Weights of a small mixture-of-experts language model, trained from scratch on English Wikipedia.
Experts: 160 experts in each of 12 layers, 32 GeGLU neurons an expert.
Training: a variant of Adam for the experts, 280M tokens, 4760 steps.
Below are experts of layer 8 (counted from 0) of a mixture-of-experts language model. Rows are named gate (a neuron's input weights, with its number), up (a neuron's input weights, with its number), down (a neuron's output weights, with its number) and show model dimensions 0-63. Each number is 200 + 30 x the weight over its row's rms, rounded and kept within 0 to 999.
Before each expert's rows: "comes before" lists some tokens at least twice as common just after its tokens as in all text. This comes from a sample of Wikipedia text that the model never trained on. Tokens count by the router's weight.

# expert 142
comes before: "\n", " ", " 0", " —", " 1", " 3"
gate0,236,185,199,219,154,174,212,189,190,237,169,178,206,183,185,274,190,213,208,156,237,219,221,160,194,210,179,172,222,236,210,225,239,208,200,219,191,187,161,255,205,223,219,225,160,207,204,174,190,230,158,188,212,211,167,211,119,172,224,178,249,278,200,143
up0,201,244,185,225,285,186,176,199,193,134,241,188,223,211,234,172,151,189,155,236,195,212,133,263,171,216,151,237,239,196,197,135,190,200,200,164,170,182,242,194,168,193,201,203,225,159,139,226,194,160,241,169,192,210,238,221,257,212,210,208,187,161,239,243
down0,163,221,211,250,193,217,188,159,195,208,220,208,202,230,258,194,175,174,189,173,255,162,186,188,186,190,248,189,183,220,210,228,164,191,144,166,205,226,188,186,198,221,227,199,271,247,187,228,246,204,148,193,215,179,205,161,222,207,199,155,189,155,228,220

# expert 60
comes before: " ", "\n", " 1", " 2", " 3", " 0"
gate8,192,184,202,218,218,231,182,215,230,231,310,205,254,193,215,182,169,232,235,167,193,206,185,179,226,174,209,217,204,161,172,233,203,195,226,221,182,193,179,177,186,223,199,196,207,209,172,235,238,189,190,210,179,134,217,206,224,134,184,211,186,187,198,233
up8,183,202,231,190,249,213,217,212,203,244,290,205,227,198,240,165,212,185,223,195,173,218,151,205,197,187,219,228,191,165,190,206,193,181,247,273,210,218,181,154,185,243,139,195,216,195,205,239,198,205,175,213,174,128,261,208,222,135,162,194,160,178,215,207
down8,192,236,231,177,209,198,220,201,163,190,187,198,212,247,219,202,204,221,216,227,181,210,220,169,233,191,199,174,187,203,206,205,212,205,236,147,185,208,222,232,225,197,226,225,210,189,203,207,175,247,262,215,224,175,162,176,187,150,221,195,202,154,233,180

# expert 50
comes before: " |", ")", "°", ";", "P", "A"
gate0,166,210,195,213,201,178,186,232,182,197,140,195,195,233,217,211,209,192,178,117,217,184,209,187,235,208,184,222,185,289,212,159,164,222,151,180,204,246,182,162,199,236,156,177,253,221,208,226,189,175,222,169,219,235,205,250,191,170,229,203,192,185,164,216
up0,189,206,220,198,201,214,177,181,178,164,271,221,188,165,224,217,189,214,178,313,173,236,182,179,143,211,240,146,189,143,243,227,257,172,215,224,188,162,213,241,218,166,254,241,183,196,192,162,223,208,189,211,208,165,198,190,197,223,186,171,209,234,225,196
down0,206,197,194,171,185,186,171,242,150,222,212,234,204,188,192,187,189,194,186,217,215,167,175,174,199,170,159,189,216,240,211,215,226,237,213,202,209,269,214,191,225,238,241,176,174,230,196,181,209,160,242,179,195,230,241,237,185,205,159,214,189,206,195,235

# expert 107
comes before: " |", ",", "–", ";", "',", ":"
gate0,153,162,229,148,224,201,217,209,205,265,183,257,241,209,143,177,212,174,205,210,148,173,244,173,219,237,180,195,253,246,166,151,217,246,156,247,288,245,194,173,198,180,163,204,160,184,228,241,192,211,211,247,250,199,238,205,177,222,188,184,143,200,248,200
up0,200,196,180,215,233,219,200,202,197,133,180,189,169,181,210,187,153,176,239,203,208,180,154,179,211,213,149,200,234,210,274,155,225,203,198,198,136,157,244,233,237,218,212,160,166,221,144,195,213,167,188,207,154,217,206,238,190,226,183,168,211,236,164,222
down0,213,177,196,158,187,185,206,158,214,226,221,265,235,195,190,197,162,228,187,184,219,162,182,197,122,139,216,174,219,252,219,233,215,182,150,238,158,201,258,170,224,187,234,210,232,219,243,228,178,212,152,178,164,199,154,208,244,196,198,240,169,169,198,177

# expert 77
comes before: "–", " |", ".", ";", ")", "P"
gate0,213,193,257,182,200,194,195,150,200,164,203,179,227,187,167,152,170,229,242,221,204,190,259,164,207,250,210,174,196,187,169,187,232,203,224,206,223,191,154,206,207,185,172,252,228,259,218,181,207,179,214,158,221,197,208,224,149,145,236,231,187,185,163,227
up0,228,197,216,175,186,207,222,181,200,169,226,184,202,173,164,182,218,188,262,225,170,189,249,161,227,232,210,177,217,163,134,202,222,175,222,224,203,229,160,195,206,176,195,198,215,269,210,192,191,155,233,183,198,190,177,223,138,179,240,229,198,215,169,220
down0,176,193,221,198,200,162,195,182,185,214,256,168,142,202,250,157,210,184,202,225,214,166,192,229,196,216,197,177,176,214,196,179,237,171,226,257,204,203,282,199,193,219,219,191,202,192,241,274,218,227,207,179,152,213,194,135,151,219,185,186,202,184,159,187

# expert 41
comes before: " |", "|", "===", "==", " \"", " MF"
gate9,281,189,244,202,171,186,189,200,199,218,267,135,222,230,204,208,227,187,178,140,204,186,264,172,218,161,221,206,237,178,259,184,185,178,174,169,170,188,210,215,201,185,192,249,170,229,226,203,202,176,250,168,235,143,228,205,181,167,207,180,182,188,213,201
up9,155,193,145,242,231,207,182,194,226,180,120,224,212,204,182,191,153,237,207,235,248,201,204,192,185,234,153,243,219,245,181,211,220,236,215,184,213,195,168,210,169,234,180,172,231,183,175,177,219,206,154,185,203,249,218,174,209,227,230,262,220,212,191,200
down9,253,193,246,190,281,169,207,210,193,213,281,243,174,232,231,146,201,200,177,161,211,251,205,242,168,201,237,183,182,199,205,151,190,190,206,148,240,172,205,204,218,175,223,168,196,207,236,204,242,213,220,233,175,202,249,168,233,203,192,267,182,220,164,212

# expert 102
comes before: " the", "ing", "s", "ed", "ions", "el"
gate0,157,236,205,222,140,205,183,140,192,218,142,186,202,194,188,220,214,177,186,194,220,212,244,179,241,187,172,205,175,230,250,197,186,215,226,175,185,187,159,150,176,147,177,280,167,223,214,213,173,217,186,204,185,198,192,174,230,163,231,214,213,170,209,210
up0,190,217,228,240,155,190,221,160,201,214,164,210,207,159,161,228,245,182,200,209,171,222,235,173,244,163,156,192,194,252,210,212,220,210,237,216,213,212,170,180,193,129,203,224,176,205,220,236,183,230,183,202,172,223,187,143,229,174,225,170,233,189,240,185
down0,216,175,199,185,172,234,203,181,252,182,206,181,184,191,215,277,238,153,204,239,223,157,224,219,180,190,188,118,175,206,226,268,212,204,190,272,163,199,187,179,201,161,172,187,218,177,224,199,219,236,191,322,256,176,230,235,222,228,162,205,208,185,187,258

# expert 46
comes before: "\n", " 0", " ", " 1", " 2", " 3"
gate2,222,190,180,196,175,185,176,209,141,231,223,148,226,182,266,183,174,191,209,234,211,220,204,241,154,246,205,178,210,222,206,211,250,212,223,203,197,196,203,225,173,160,172,285,232,212,183,203,216,202,143,192,207,188,191,200,237,186,219,201,152,171,231,212
up2,168,211,196,236,217,230,188,217,244,171,154,201,226,221,184,226,184,195,160,161,210,175,200,176,237,192,175,243,232,228,218,185,191,221,167,194,164,169,214,168,180,250,193,148,157,167,167,180,183,166,240,171,217,236,215,229,177,214,216,244,236,224,176,224
down2,142,202,176,181,190,252,153,177,132,154,193,188,197,235,182,138,211,221,147,226,192,239,215,169,205,238,168,256,203,203,208,211,229,170,182,196,181,198,206,184,192,252,212,185,208,229,227,144,193,193,183,219,162,214,212,190,229,233,234,211,244,207,179,176

# expert 14
comes before: " 0", " ", " 1", " 2", " 3", " 4"
gate9,219,239,231,192,190,159,165,215,237,164,223,179,214,157,243,212,156,229,216,171,188,183,140,214,235,184,219,167,176,248,237,217,221,223,219,213,200,228,197,283,167,199,182,180,182,171,178,268,200,186,136,220,166,131,238,215,169,187,168,147,224,158,197,200
up9,206,134,243,177,182,229,267,181,205,231,154,203,187,202,127,186,222,178,199,191,151,206,162,207,196,152,174,211,182,146,226,194,172,170,206,164,240,166,308,161,224,201,260,234,187,201,202,220,191,231,171,174,203,249,173,196,187,222,183,205,207,198,177,206
down9,212,218,285,213,212,175,175,190,149,197,213,217,252,203,205,149,181,194,201,247,210,193,191,196,241,218,279,223,217,202,183,206,270,216,211,130,185,205,196,188,192,181,194,213,192,235,230,211,255,179,229,63,168,222,226,209,175,189,242,228,182,225,189,239

# expert 87
comes before: " by", " to", " in", " with", " on", " for"
gate0,197,175,180,153,202,214,215,173,193,155,242,184,217,175,210,202,228,182,225,221,194,184,213,205,221,235,210,207,195,161,212,177,190,176,209,205,181,210,175,204,169,250,174,203,219,170,206,193,226,148,207,208,197,203,228,210,207,190,195,204,157,154,199,179
up0,198,231,179,164,184,271,179,197,161,204,218,165,258,187,208,211,210,220,195,205,234,188,217,171,189,155,221,195,227,243,189,201,195,206,185,172,274,211,223,219,192,158,211,191,173,189,169,172,232,206,177,201,200,164,170,209,185,204,188,239,172,197,214,234
down0,213,228,180,238,270,171,205,200,205,181,211,212,229,198,246,230,190,204,203,161,182,195,225,175,218,223,143,157,236,165,207,188,241,189,229,185,180,167,238,254,190,233,161,194,212,202,199,209,183,219,217,195,167,194,232,216,237,254,184,143,194,193,128,205

# expert 72
comes before: "ing", "s", " of", "ed", "es", " to"
gate0,224,182,188,199,218,189,177,156,231,215,209,202,160,213,164,175,188,238,185,213,191,159,238,190,199,254,221,265,236,250,194,211,284,216,174,138,215,179,179,213,215,164,171,224,189,234,178,231,228,171,214,174,202,225,238,259,172,236,205,245,190,225,233,169
up0,181,209,196,245,164,221,187,231,158,175,175,189,240,220,249,183,188,189,183,174,212,250,180,174,181,172,190,192,195,160,209,209,120,216,194,210,173,216,175,197,157,232,211,178,161,169,254,141,162,258,179,196,235,168,187,148,259,159,211,207,190,173,187,241
down0,220,211,188,192,180,167,184,199,132,213,178,225,239,246,230,154,182,242,155,232,191,167,245,230,152,203,239,154,180,151,198,172,244,189,194,205,181,217,182,206,212,197,213,191,154,211,173,222,164,203,183,157,181,188,169,227,180,188,231,222,194,245,171,225

# expert 113
comes before: " the", " a", " his", " this", " their", " an"
gate0,191,229,199,244,209,176,217,194,172,168,176,186,272,213,198,136,202,249,194,186,256,161,220,204,167,266,170,256,223,224,195,149,170,155,147,200,204,181,218,202,177,179,177,249,210,133,205,153,239,245,217,165,196,184,261,186,214,168,215,256,227,218,219,197
up0,213,174,234,248,176,189,179,179,233,208,167,229,166,251,168,182,151,190,230,222,195,232,185,160,170,194,231,219,250,229,211,186,236,204,218,182,244,216,201,244,219,237,237,218,199,226,189,212,156,190,191,153,259,230,215,248,212,185,241,170,199,179,222,194
down0,237,178,199,151,163,217,193,215,233,283,180,237,171,226,190,236,253,147,261,229,176,150,196,170,147,212,161,206,160,207,202,221,223,235,245,216,192,212,175,169,189,233,226,214,186,223,259,178,172,247,203,214,214,185,225,191,181,168,223,200,261,188,239,212